Experts of a small language model: vocabulary 9260, 8295 steps.
Below are experts of layer 2 (counted from 0) of a mixture-of-experts language model. Rows are named up (a neuron's input weights, with its number), down (a neuron's output weights, with its number) and show model dimensions 560-639. Each number is 128 + 24 x the weight over its row's rms, rounded and kept within 0 to 255. Numbers have three digits each.
Before each expert's rows: "comes before" lists some tokens at least twice as common just after its tokens as in all text; "gets" lists some tokens that make up at least twice as much of what it gets as of all text. This comes from a sample of Wikipedia text that the model never trained on. Tokens count by the router's weight.

# expert 19
comes before: " |", "–", ",", ".", ";", ")"
gets: "1", "0", "2", "3", "4", "5"
up0:121115142144084121187114118112124112115112120134108149155130095102152117088135160136118167120122151143159118145126123147150151123117098179104101120105117133134124168118117118124089119083140103128092137117168105109164078119184110127120111120
down0:155162099127098170132125132191143140068119122117155154095158165109180124125092124114145104100143145153139138111149125146151149123125101097133159123159107097140132103063113097161123148128112169172141123136150102096104131136123101156159144150
up1:111151088125132145197111091070141122152140106083146142167129135136146098134139154144132128141116123109133140129130126116130121145109110113154130088132096162094128126121104139111102130109153183131139114131148121149136125152105099087144150075
down1:118114132135118097105125149155114124084088108094114119084113117109143109135094138117152143099185138137135073125132104088137151131131106141099164126165088091183100148108137100106129119133130152118118141117131112094136107110115136132151128115
up2:126105137082107108124105155134148152149130102144140131128128105088089150101135151174130126119101154134128115115142081105167128119131133127158139107092112101145109121125164132108164097117134123136137138124138112146117102118129125135092148090
down2:109119144124119118157169071156147122094108154168127129126134125140111107178085132117145149158173115123114117160181118125147102120115104125124137153157142115152123160132124126151165115154117166102175137077131117078069161103121134143126114113
up3:149102121122142098140084162149150149116142133098141154142110104101132124123175136123121126148141149065121156132143158110142108115140107140125119134139138134126111145134121154115135112137049146151149138174150141114116120091119138147127147123
down3:124135110150106123115130096117155160153112120144150159162077094138102174157124120142117089103119188118119179212121103156135111123137109132116153136152161150118148094141173075111112129138143164177124137098134129099127169147138121077151132112
up4:170148112101098120109085095120122097129172133116152159188153152098087132089096105137110104165119147111157131106148149124139119102148118117126080100185166163156132116130133149148173179146074104122131130173137103179111110138106117117112110109
down4:145144148110121123099070150139133159134118149159142157176118134140143131122133100097139079094116134145099133133154138107123105123095202160114123138184079157116146091144129133088142136113140172160086119102115114155144130161126111168079071106
up5:097159090107118129146104156116125165095149132138112121152118118177100104149132110132143094157110097158159122179098124101124153136072099132125118134128120110136144143154164132130138142152150182144142126120121150149113156109145160116154145134
down5:137151123082146145135081113122108085136115127144132170126138095091146167130146124149140113132154097060110182125099153131113115117129121166144135104129106136137115118128151168143116120145143141130114149166078159113158112172108086161119156130
up6:100160113133139159144127108140123125155150157156128134134164123171134118107142097065143107120099132132125133146129164127124131137144164120131127135156104125130136135139097105050120147156141106140116129177134121103134121140129132109135123091
down6:123175112122118154133109155115156129122135105134115129102124150147099172125125089081120143140151130113123165124098132182107149111129139107119132127130111115112135165137133103112107163148189124160107131102133152118127124144142155107128197147
up7:126126113122109135183147130114160095157162145129153154180133124132113139115123122127105133132107113132149131142183162133081120105116174166154142097114114088135123168131085143127145129132128137175105134184146177129064108147123122110122156099
down7:171139122133127164133114124113122092153131069152132132101162098113151135126135149113128116137135155105104182145119112169163128157129105086133128129159100135080133154101143086124119102130143181169115119115162161144084123128141141101149131130
up8:131130128136163133118105140116060144111153140091111167151131099141087121139124114118088092110192163091099120161134143101128139119099120122111122117147128121154123104103135129148175158116129110090099121198077120144117106119143146140103137159
down8:119135118137136152098186120124145122110113129129120120176107120124149115112126145143153124104197180116097098103152145204158140124117117117115135109135066100121096118130128158119085168130176141117089127165133115122135140171128148133086096126
up9:158107121108129139090115113101119146103127138133103127094140138076124147138105144148154123158107164150145105100183116122105121111174106127163124132154111138150103137108096156119125180164126135119131177148138131180121145154095112096121126110
down9:128147118089115142107190117102143151139117113107117127089144066127180110096112131121092112143140122135098135166147141130156127151145153102142122116146128091099090124097174102106109126118122139143133073120122122146109142160113124133175169137
up10:134142099103145133149096137170090117120130108115163104134166149105118127115132186152123127111094148133143112161119124115159072135132125123151134173122163173123071067128152139153119119145120153110177139134125091133125127134060125119148120153
down10:121136125154143189147106107148136161152160144136148122161158113081120090110144107151125123148112162124133133145138088148128100101063120119131079160120176081146122127144148165124138126124090149140097095117141111119172130151110117090137113178
up11:123112079121125126179164149122122133097087122129118109179157092080077169114133129152162102142124161154149115166130124139116137108138149146130161124111120089096104118112163108106091123134133162139173122122119110124065150135136141152099100135
down11:178106145082129142148142131135159105131136130156159098103143136176105099112093123119137150092083145140154115156130135150100136149123168150121106156143183130098152111064152108129137107113107098141125138114134119163141131126117118108121125117
up12:160116133155123130102140129143107101157150123091114126125129068153096149100147151121092126148127098101123156138164128142101127084107117134116156198096147119138118125128160170141126103113082114104152137125111177167124150071112133144120115152
down12:070121106171059128133096103092134113065145099129136145112157144088122114157110108121142155150144133129155133111118131150111112120061105114140124105129156144126111140142131135175101115111106120131144161088160146123136164065147116110082144137

# expert 16
comes before: " ", " League", " team", " Cup", " career", " —;"
gets: " |", ";", "|", "%", " /", " team"
up0:157147131096109126138113133166057158114077140175125134153103126101130137144136091122122117147130156146156130134154117135146120121152153110158126138134121162132132118143114167105144126131123135127133156173118093113110142120106115069084093157
down0:122138137147098103089118120127111104125120150138144118121080121129118122132123130100146096126143147125121137140091139142131123168147134188131125115143113143165129128127139082141105134104174161120111134144118156169080120126146107130144122112
up1:158138127139140137099115142139137131128155127153119086128134108150139133112160095161126148176153145107126145142149153118101148158116111110094160100127101121109119173134123155116128167140139119114108118120160108116104132127108148135137127194
down1:111091151130145115115135134116130147112152086148145125075118106146091122142149141122136109129102149143127084154143131130103144120118132150100134112133118114103134113105093105101102120101105119092104167157156164101117122111121184120147121121
up2:097124148148091117154126138142097135114131127131141118162146101122097120133132095167138098135117157114105112106136090150116092124143110112129136114121128146110110110130185089105167136163133125072129134108121123145154121101159131137161164090
down2:136139114137145182123162135189138153160142139118136106110144123149117125111132162145146124124133150135147155149187102174121171121146148136171160138134141079209118077143117127135146129105144123093105129130171107141154153148112134115131154149
up3:123144120137134140151151121111119129112130065135160142167139123108118145106186145133104134162114082130129106157118098158114138131131147092132162113132122123129122139101143105096138125071121107106154151108099094092107141116152092133125173125
down3:154105150119135136088146118147132128148114136096139134109115163135118141150153154167150135089143108176154136117143115127161079115100122099153111178099121170113191141178095166141165111168122160157132139133127138115142122173099165129092117099
up4:112135095132138099116108143132127133122122122107117145152112116135134107144121108125165163157139133149144155119189155071136121122127145130117104130119125122123115124130095171131120129155106174084096159149172107119115090159120115103142124136
down4:096169122112114158134136108146080142115134148155108068109120154123130117067131121118127104115132111108153121113107136106132183176133140099112136124117120103162124116101125074100169120172118164135114113145109097122160058133172111091121124119
up5:132082115082155128111096122126158094127100114100143116130131070124150143094140164162138123098177107124114115148113164126110076112165167113160085133107162126134139146105162109067127102142130122123102166115096125155134143113119120146118167083
down5:094121133142135082137145132134102152121158119135138127132162113151126121157130136092108132160134124087089138093129155124136163102108163140118158172124186115142129127097108115139117122137100095158114138122110100129144119156171108149141171120
up6:153143047145177141154129160130181160113118154124189121110136099133129124151131112155175197149122150156108167096126118103136131137130127112118135146128130110129101168131145135136151163149158102097134143141127123147097088122160124142104129121
down6:126143118149163143100147120119115095155126139090136137105129137116111122102082113134127128118146164086080142142134123159077111125110165125132151162131108102128153148099102122143106128127099160122125112100116157155119143108161128047120138128
up7:134154123112155088111123170106133114103165148128121117152112136153099114111163152126107095125145130152087081110083133118137114116126123114117133132123137171154090132182126089102114123105130112159136139131114141121171136060103085138109083139
down7:133180103198115118163126144160132115143139138088126167168140098118073151100153098134115091084129088118115095110151072110104112130140104119123159121128171175143085128088134100134093117103145097105098099094109109148143141179171134168130171109
up8:140129146142121116118101122146121128174151191103110082104144064113099136147169119122071117143112135108156134123129147118129102098103125112134090136156124144144084138123171133111120103073122119094126154085108139179119114154087144139121113172
down8:120109141124119119119113158156141195100156096146074098127088162079146095094115118160139134110126133111158167097169124170112130139114133138096162139128118152130119118138098089151092152097122136138114127133150162129149114145151137154144147143
up9:168144157150122093157127106121094143108148171118152110126125074110120149162106106120150102095164135157126120120120150108148160124109162167149138123142143096151106101080144110102076168100126116141168144132119097151111148149100133132101146111
down9:096140173159089141140099124100147136132111154087136093103118144148139137156144107127135134130153087129114102134126124111117118148132147121160133109098116159119145146107142177127123137140115161073155119125146106128160133135166103119165182181
up10:131115147074114120132100165121137108094101125142102108136109127110144118143128125152116104117138116125156127190181092113124113121131122093133112159132106139138096147131135141113119152117135162121131134102146139152109113133098190093147131147
down10:129138133118101160131110112156123131160112174137043108100134128144124142066150115138144135088133153146117064136122131097113145099151144151094153097145108089120155124180132153126151132085145133119108108122123141101166137098173165139097112094
up11:112159119106160125114106138137117137126103129164125130118139135091114127110135138126141097143156096117135157188142138133145129118118119142151146123149115141145086116129127114111150131146093136131161084119164153117127112120139158104097144093
down11:151134106105151138081138124100107152095119149152100126136147107147120202181203090177142100123099123161109140139089101091089129118140113115106107157104131147102103165128134125133159179156107123118109117139144131165107144135135096144126127148
up12:094139105135136121111071110116141137140120095139114149161107133143137142091125147116180097190132153141130150174142141137125149177116167130139083128150080124142131148154114113150152133171138158128128118140138188123081133102141114102100120133
down12:137127139110173119128114142115143095126155130130186120179097168123145115105109145143117122140114115159108131170131135117137121137107123152104126152112102071102113133128137147124096131154142135141118142085153141140146111125142122072105100177

# expert 1
comes before: "201", "1", "200", "0", "2", "202"
gets: " ", "–", "ab", "od", " —", "ud"
up0:145120131139132105121111095113138111135128162160114136142122121130159175113111131154166125123138139087141158108127092135152113105100156142137170070111130135128126130108118163148163153141129127107121127134100128100130126113125145120123131129
down0:110155094139156137149103143107144132114146128141145095167128109106117126177170120153148121136136096150152139091152148150151143128131117106130137112093113058131086105123143133131086141128138105151120162147136134163148089073091129123097128152
up1:120115096106126135137105144139121131124120109093097128096128110150132112129134164121103115090152072111133105122141166156177130138110127140173135137082151140112110137138159104123110097148109174128155135087149158104144120143115141107135138129
down1:148112116117120158100125106139097130114154125134116092155128097140108128147132143109092113148188157120121156144121117096144093133139126158114137156143103099124121126132144169159146117094147058112100129170127115128136125121148102078115114126
up2:146134116151154134098162142118156157144107140109167127144117131117111156120149127143160127166128138128111127124091119141162113098113124081175142137114176162170113155153143134134078104109100150032157166137159100166121132135082124093167148108
down2:152111109105103179109192100106128145129097103123148121104097138105155147084188137094139160172129160108128139124120148122124120109128160143085125132172183183100116168121135091099160111113121134136114138129135124091125163077138147158187122157
up3:140097139139050117160135131108103114164108122095169126141145114121156090173125070133157128141121102161106187107154147120161136160165119118136167137147150110137107139100121149123151129106155136143107152129118117166143103134143123118130165098
down3:128149140112084193154111119136096112125102135144109132095094116171150144103102140082145135081076138118147089174123116128121151171133121103108143139105105164116099121138094143145119142173119111110101144131131159130167173109131072131129145134
up4:121152112092147108137098138080100097192142125091154165099163137125141088162145106113133163164128077118108150166153136139124150088124088129156114141140050080121126136105122129172122140137094154127103149108103177139154068111134155107118132135
down4:147155122160147157081088113131172145106166127130104153115131154144151128177133129123120124128118137138165127116120116102126143139099123143090139146149113098155074140167153127142099121113116139116118130150102098135107156174121146151150131100
up5:170118105140143113179124108147134161132130138128098119100147160089141145122117150115089150146102154157130116147161142118137153131116154116126092141163126115111106109127096092119114130139089112119139136170142110093156098086074127153131132158
down5:087183122071125100159111106136079101136155091113121111143155165139120146163096151133134119132128159130124112112061140184120124126082171122111139078089122111078091110092141142116128153153129157144116132118118148158117135123121129081115128151
up6:122139112139094110103092133113079144180140124145161169139121118129125107124146134116142143144133074125126151165130122134149132128144157121137109150112146153168104099119150116145113156109110184148185112101122117112115104132137124156157139138
down6:132121127128115111125136134145139120124109136132131103168144123118139137133156121150116102128170134100149133157129110097135097153145130135084103114143125121121105136135152122125115127118112139103137153130120125123151143144120119117136111144
up7:123156081133134104135139147087138136136152124125172141161134099137206095120105137108095161109139117176139110170154145118150118109138084108126094120145146133090109092131110144176087115123137137138103125111102112151116123137174144072119133159
down7:122138131152111113151154152137124126094152177127146153121095148100133107134169182142124118148116118137115134162128190132176094132120153091109114166107158145151105173123158160087082094130157108144150136130151167122143193165140121151149114161
up8:139130137100124092113110095128160139135124097116147138169121108109159140151147131110136146126137163087113099130096125136137115109097107128143125167143117120178086159099109158152175142134108143114119141157118098156105066116098130071116136108
down8:137145139126104156120132101081091131116140138085104138121101138111103145141163136084100180137103102155149129080116128120143110143135131139114082114166135130123170136119136107119166122093113125148127131107118136137175128079129096175112077141
up9:119137113144113104120150092114060140188121076101111071171155143099094197158106132120146124152105141137143135116116137117117112082172125118129118118124134095139107139124102111141084114076109130103143147151114111124137134131117165113127127090
down9:126129134116174122147129133093149106122086144160153141149124103166090072114174104112107148138141133100194116153118139084153100105089168133134137120122126144064147121131142154119151120130136137152123120115105135145139138111108126164131131118
up10:133156082157125164139147141118136144153155134149183123166107092107154110144122123134116108145092118096108131166138138149137090125161155131138137110137153141121103100139159117131099113112142153126136128122156130124121083133095122110121124144
down10:140130127143106103130127126133135127139114123123134161141138136119151144134111107135139111121139126111125113158145116143157115118132137108010106132139126129140127138117152123154119117129126147116120131125125119120121122128149172110109112133
up11:131141087130185136115112155103122080162100161115139095131122130111087121136114120109113119164133208083120168101140154125096116155150109107158128099155072138114110122127108101157142090094122111086130124137187119106101123086135109116153134115
down11:125156191136110128116121110152090124139167098105147132165130134094091110112142116166144169107083116166103150104152107086152152109094143124132143135120107112088162097169152132114129158076127162115139114134041111128136163134154162117110108132
up12:111148117171102109101134141141111141156159085118110137140128116144122153117107111104130118115145136101127107153140104123125148099159109130120109130107099113119138143092097143153080163115093155132146106131103086156105104130148142151121160153
down12:139145032121114122135121183165120158134134127142159114163112085119098118183118086088148147133113130142134111095106126155120157127108111130123129100134146112124127078182116081143072167138182120116128125096122135124101085137116102178095120139

# expert 23
comes before: ":", "-", "==", "\n", "=", "==="
gets: ":", ".\n\n", "\n\n", "\n", "-", ")\n\n"
up0:142145067131165127129162115162154105158106154147174052166147112114135148133156135106155163105146120182160121122162084152098076182074159163150078128133130088125097155125090141098108112144135107118094126091155108161131087106138099143140131109
down0:110084191140126121097146142101125134128164114121136156117152114159119123099124160155112101149111126104084147145153151118159106123122149125140125148119129130149128139044146135109110114085155131140137146131060151113101120116150125100118146147
up1:090112145136118125102130125168162130115122103092168137093100150122101132093105132139119113136144129185121132100108135141155085080137134110132120151183148108148145127118142191119126130124150095120134138154122101154107114098098102111155113103
down1:102120116134160131158144125123111109142142155123128094130123089091103140134110141160136128129052103089094127173132147141142128132128141119155171097118151113082099141161100121112123129176109126125145090172105140143137166118104104171121151118
up2:122106110088158128128138138143085105142172103077088137154125134134140103150093101096113126151164089149124163144097129110178140108131135131131158139143136158139154103149126107149118132157126142117133119128160133143111104087120154143070140132
down2:105142119098113139114115126118129154101146131153158132181109185113112137115142120098092110139127133133153117102153112093091137125148116116119160169172127119103135122108128091156109103131161131113161138148140135133142140097101083131100104110
up3:125142074095139124154120114083135130141133142145145144119097131087116104113125107169124162131130105168111139135128134141142164151110129128115146160137113124142144123133136088120118143118115155128128134121133095112092120125109119121144179151
down3:164073178108134156135133132110175136108135184114122125099166156147141141108113123148135100156169148115123092090143112126110111147136125091113169149141170086185164152120140154111144114119154130113145102133109124135127136114134139119113144138
up4:145131155116123089161136124144140151094095135152164109141130121114121132135136118119114118130152131127124102122135145163114137137099155102165149174138135088109091133099125136132143115125119125105152112115150107133159142136089163148131140117
down4:133129146099148141101095121142119173101110132078137174113140139175148094172110112141157138147066087149142116105151146105150123152134155141126112140142131130161124100133144172151107122129145120145127127117144108155174136123173144170101109140
up5:109141133140125114129097113143141164117144138148170122145098090117106149101121095134120140158115137120131136136122116099157108142106108099151106107096158132116130140135120116129142095065170102094104144135135113129154132163121144152140132168
down5:088116136084137157114134107116120184131125171155136128140154159163144138146113138114151131178138080114123119112146132117123138119173176105125120086106108104109155116171114138148162107136105162097122162138134126098116146182113120112155149138
up6:136145102126137107189085116092114149114132161093170181152137144135096120126162164150123090177185169128156128078106121184155116075096138150135117106133148096036088130118101179125210169124138122143165128118151108124153150137104132110098090143
down6:122158119164120134148165133155137121103090112114131109117102142155153104129124132135108097119143148137123116083144147119106142158115083105099088140117125139156103150122115101154123124122121092151118129142104093147097131093134107110112101135
up7:140110092118090124147136124139153144112118156124114121179150122109154156073135110143140154130120101128135133116127115170145151116110134123167136171101092139130110113123119166106113100080113113092149138139104142149135100137126141084130107096
down7:087091122133112091119138111142133089111135091130110153157149122161122124119073124100125161190147129145138092157144152121135127104124152152094128107092118138152133135097118167106131110166139123171164092113128101129120119114122183107135113142
up8:114141122139104146148118111130129118151113140137134076141103093076156118112107126175194131150108135108110134121123104148145131109112124137136136124147127106142085119140126139145145142161096129129191129123102131161129081117104146140118123110
down8:125110125127128140152089140116146156118102130073124149161081119136135121123130141133126143097129133146117133146111154124143158120151174124105126157123182137104128126133124156098117116135135127160088089149071119137100094106111071122108183145
up9:111103163154134126156099110109123112116123112124149117139142147143130143105152129122095132110167115100092118157123088151102090151165150114139148165132113144143146128124142078146127089103096096106111158120154163122110131095161165138109133117
down9:181145107166151112089133132102115143144161103119142102137141120143134131129131139100124115150111113147087118124116155167173142105139142132149090116126153144143161159166155136145177125091106158127166134109151104112115134119137116113103149097
up10:134145140131092149170130130122176142144167115159178150126159145109153106101114155152141124112115131095127095160111171161130145161125124170163141097098153183096099109095165094142119163106162152156144117108125116125113110134119140123149171139
down10:143134130097134149124130083130143111167136099127153109093138089158129136124145138154180171102111138170146173114135145168074117175134171155142122120114145115130166136137105141101086128103133151149114125123109138115132114154143093139104096167
up11:164086117079129093137114107090158160122165147154116131134142098106168078157150145142128127150149123119121095121099124139122128097118112091123111149117163105149152138086167130123120138126127103085095117160167135107140121112135097128126154150
down11:119144152118087120143124155109151112097142143115087165127111118175115132129091143151128170123134147123105127127171112187079120116084099105180101113149113122138125125164121134084145134125121151145131096113128132117177163120148115097118121140
up12:106112137101139094181152130132099160148095141149132131151116127126127125125138127107138138132134142121120138087073122125115099140132172140106126108125139145143118128096098153142079132121133107122139143134113126135097123112100114124110124098
down12:151152116183104100120118143161110130087094146087127152104146125115121140086184064148122122129103090143119140151169140134110095176149109077156144154150128152110047120145100120116119143134130107097096119086104100130101123137110119122137129111

# expert 10
comes before: " ", " the", " a", " be", " —", " \""
gets: " |", " to", " for", " as", " by", " on"
up0:127092115085113092125116111120106129158178131134138155147116128098115122141158114093141109124127110109143146153115130179132130119081101147142165120173131119142137082120115112151152138147120153151192131069126184132098129107151127131138131119
down0:121153086130109182125156120125128099082110124156131136112122125092098112164157147164128144137134141131118118152129146114164126136143075088134119157164123130098173142121142126123134119153153070164160088105159107146097122130148084210049087109
up1:122084113125135115122091140109117169125119122149137137167139115101125165104122150106084122117134202137191142117114094130098079102112150148141170133123098117133087127116136153127114131165111144115098126153104139142097120137116134114100117128
down1:107168164163128136117151152110111145134105155100116138087160144131122113175141129102126140126109117141091132098107137134141127093171165101120190112128124145105155127125109098175100144085125106116127133117165115119128107147103108117149116121
up2:127118114155116144121133112126124104144154104104144107144081084119184128126126122151121166194130145106109120143112107100187129123109110114128102137139145108109096140104070121110108127144099137093072098104139132175137142096142129125104175139
down2:089177159147133137147128118104132105136079179143119134160116134104130110114129159153120129151152119103155122143079139127165095145160113112108135155181160125107091089157114129171125152155130126144133093132147157160141107152126164137135155121
up3:146164169134122140113139180109105165139122121118125150122118135118118118073099116126126112123132124147152139212140105118172139081117093172128116120123090127132153116094110156130141132124135157149142135149150116103163151102176087103148142112
down3:134135136102121184169134150113136173101117142115159171125119157094152108127126081098105166141146135098130144112153086126162156109172104113121117142140118164104096111129167108160158157108177115117123112117151128127149121148120138124117079158
up4:122128090145089113120146130116105153119190150118170129114108147121114087116127120146156116149115144198101117136128114121124106092126115111136126130157157073072188151142134116143139093145142122163128133098119117116105131083150173136111142137
down4:116129163133097143152078118190156144127146129153115167155113152119131115116138149164150123131142165160148125156125106141095134155104112154154124122145139106149186156122154166095105145143105125070088147113102099115125157075105119152146104088
up5:113116118136116142126110097118150109129122160107110118117135146118136140082140115107131141133120159114141142130108090151155105092124115135138088149153095148130124105103153100158135146120141124099149151160145104147125128121105137109126120125
down5:119102123171129159106143129149105130116141108114132060120109131118133151109114116164098118085103178129117158131105099132083107147141103155095119121149141142147152113163125143104098123095155122177085112128139092129166152131147132187117115103
up6:119121068146142125154119160097124134172124112108117101138130105094132117145128108155155094111152192121158119160102087151100085138163156164118126109087153144171095099136121134132085128103112151121134142110138106137132105156129104132144124142
down6:118112149115119120133128137172123131183137128102139123149111095122112097077101143101092163122097120123115100113090115097139160149138145159062114145104144163135156114136098095140132111119136159119128128140137139138124113120111160131122117131
up7:152100082136128115133172114106148123150114152166148135171161121130123116085127111137117112128136183121151132132121115110168086146122125143133134106100141090171132122147117080110143100106151158148125148103132097162157108131136114121098088124
down7:178143116144145154129120116133117103121130138113091127108150145133121116125161112109102185133124103142176134119142114161114123136082125089120115113104152090147143153149087142105166172129164136156099122116080133148160148135127100158084111113
up8:168092136136157133134144148139156109136148109103123122139123066131106104151099154132143109138115108115126114169146136140129113100143107140164138114146132145168140103082092156142162126108116140118148132132143151082087094147121138131097090168
down8:099154121158116123154108142110109087172131115157140124140106109158132116129151111110142155113134154119120120148137151124112114164123139163138134125096120162101100170138142065115122120129092125158169165089184155126099167133134160129118147150
up9:132099147120147128139108163163118174125128104134136114112151067101147141143128114140119102127121139140126135140133115147159102105121141107151103111137102112147073132097084152116125128149136142110140164125121157124109124139136182174167149170
down9:119156154148130155124132173105150149112121142148096125119142151135111123148114133087145128153110134122102094138132126128152172136154145106129138148119083150144083075140120171130102135134098141087105094124126109116092175132112152104169122100
up10:100159100105140143120099145151103100132126132167133140122150133138091109093157110191130123120109179107129107124098148148135111120111108102134181111144142172155112117114140088142109142098105114129142121056155092157107098098140100127093141145
down10:115127131152117121157112112163170182076160093109148100133149119118107139079138148101115102132144127092122112101151106173122082162129155147151126145157143190159140110185110143105120150136142165127143144137151136115144123092147165102111086135
up11:142125125116073128148092135134143127131162130097120168132144157083130120153119158135163130146143116153128143122167139140155117129130124097157132133139089154142134096146109151123115116097139117115152164153144075142146105111145106114128146129
down11:126087168101141144127119109175144115164122124105143167109207127116149126122101168128125126115144158131175111112139143149180133081100150114148125130082137116162106140125114130115145126133143160119087129180144143073089139128109136146172128144
up12:144106110137149084123139128137131107136127130092123123092104135106120102133091130153129125134141132136105127172099094136142141107144127098141149100135132148105112143121129149120123090157151136141126139132134122185084097081142143117117131150
down12:122108149096121117126125132120102113085123098122127137116135173088159110158131174133139149148118117117152080110146124129153110176131110161143130146112076144101174165162184137133115124150133130119153084116128136116112165128119147106164125138

# expert 11
comes before: " |", "0", "5", "6", "4", "9"
gets: "201", "200", "202", "199", "198", "197"
up0:162107113129158087169127104133114166165127140089140103111097146148111147144135130132120113159135161156087153185110106133176125123118137112132138105134142127102120124107105155146154102161101074157162125135147137137134108121153143129156182100
down0:115072173166153166158105114131094128177115163142097109117148132138122129140140116120156135089091137119120142144149116199125109137153107120138125124109103151133136127143160145126129125089185131147135157126168104065098130128117169174096157139
up1:090107112173100081101085093131148113100140128113180112124111087152126123130165107165102072129134134161136151135115141120177135101135142169122135143180102102131163109127114113166146157106113112132141119128148128168077107119102104177119120098
down1:149112114161130101120122129108132125105092138122169135077108154144113119135159139117138068139117094113119116140103161145150200156112112093132168161157098110119146089164083158146126143119124119126125103122124113081134154153071141121083089133
up2:121107105157105092124128124080175108129124147134161105107122110119177139147104102155148108160118098112079142159127132151132146132116141147154123130120155131098114128099113086135166167149136112144146137134124150126138097091152151105151164095
down2:142136170135126107124117105129135125161140107156123150071161104140174164107100136158121135118143155115161132140111166127109143132114150134137118144129106133105154130125068128144159112128115100173153116137079085108121104085169151088093143112
up3:114127114138133088138137136123172125128121110104145168110157154129130149121154153112107109157132110160124064177165096135130114125131100126144094079184159121140120140091090149074088124116162150131121134127118157141162081112122171098109140106
down3:096093137151122135120131125116108159121111122077103101142134158135134113095160103116139139177149146138152097173064113129133153126144100160159120116139120142134150123156133130146127137136095094099131107144118115119134168137132141135122150121
up4:112154159131119105142144119066123168064155116163106164145109125157137094135144111128097053111145132145155164119105117158151133137088144127158130127121106060153113113163130109109107143140143115124086129149175108154130151131127184153146131130
down4:130122126164138140123167070130120115147129124117121147191129108091156127144126147128117159108170137107142140132150173144091164162116142112113090085090131144130147157085116143121131139154066074077110117139148083147100128176121127156109105088
up5:094143130126116115129136135125160092116166125118128150130181132105128138175140149109153137142128138124104177158121100135117148137146083150128133124172156117109134106111120129157158123124161114156103125166138070129102060067139083107123148129
down5:160128112154124107113115133091152147176129103174110120119136113157151149177097095141110148125211100113143109151150092145084157108139076158130136126113136169097147175142144152112141148145189111133102127132118112142062123105101102155171149095
up6:082145138127119102165145138102181144184160149109128109133136114092129103114099151103146159171117127157104138109138115128165091125114121107111139123156144113151147098115164150110124120125088121132110168127145139136150138128124098128078159100
down6:131137073152105165112150150150129111091144126114078158115086184104095080137082154129135103127106105114098146072144084127114099141151108159121128128125089136157119116150117089123115124129127117116080145155098177144151135073114102096107112138
up7:183148135101103137133126148118180155168159100118179154107142099148144130121077127131142148133137077145132116141085145127130103092118133115155142123139124134096118123148162166100141163133141150139098134129137146146131116130166086073110178123
down7:126146095070096178151144130108086107138159117146135114106101123078152123130125104127100116130149129128119107111144146101146146163149140095158126150119118068117150133152127116155144121145148156138165127114142138073121126159153132146157108164
up8:121096061095138123140126139122150157160127076167134123133139149078128139128117132158117134107130148145127068133144099142129145107108117114159120106111128115136119143092127183111118107117118095130140122093144091121124100116076117120122132134
down8:109139183111151156151151111167165123077159129153099128107100109135135145188118144124108136104059123112066138109127114128122128142136136174133110105112158167149154123140096122124112123115106161105135099146097117126146097128152111088121124141
up9:126130132097122141134135147100087132168161110118140145091122145160119152130196096111136089111138109116106133190068103080116156088094108160126110108152148126124109098148145123121099142136159153107149133159132143102169114131159095139105111121
down9:128113132142156102109154162095109119124108144099108123122096150124102152110131132100071126124149144124100112147139117111090071101118135105142137126161079096123132148145085104147137103145100118132161148120116125112097133120111137122125156146
up10:071155139104092124132106177068189090147115108147120105119108127135114132125111081160135133139136137150105145143104110076097077110131124147095120137155147116079109128119157148124140129127142141128139147114142145140114131106147100112155130117
down10:108115124121124118107143137141163153126130140124082115095094152135145157100106115123097135125163107135164098120123150165154127166139133161135119136139140150119161105139113090123139199084143163130179115121108143135150141143130183127126165166
up11:159162116135136164091128098130111129133109149105195131157133116138099130106129107119140120145100100151119129170100119130142126132132135148143103148149135115145107127078157119056169163124116154112111154147118162124122138119137116105114093100
down11:105134146162094105140130104128108117136129123144165107106156163123093161126123144140151142082149152189126177117104148111142175092113110100134118095147143121077119111127078168142082104105133136150183149132106087104174090111137107123111107147
up12:157096119143136116103126175119114140147121135122102116150132161117144170171123083141101153116128082156122146156136137147127157126142140125095121143107093104085110150124084115120140138145118180089128157134132119146098132112159128153098139118
down12:117119070105107101139128091111142163107151167100132159154114118133129138130119112164136121139158126140121164101122115139098126173106118126168105139134158109145140123102164116103110145119139117098138161122131148103114096151134098143183121169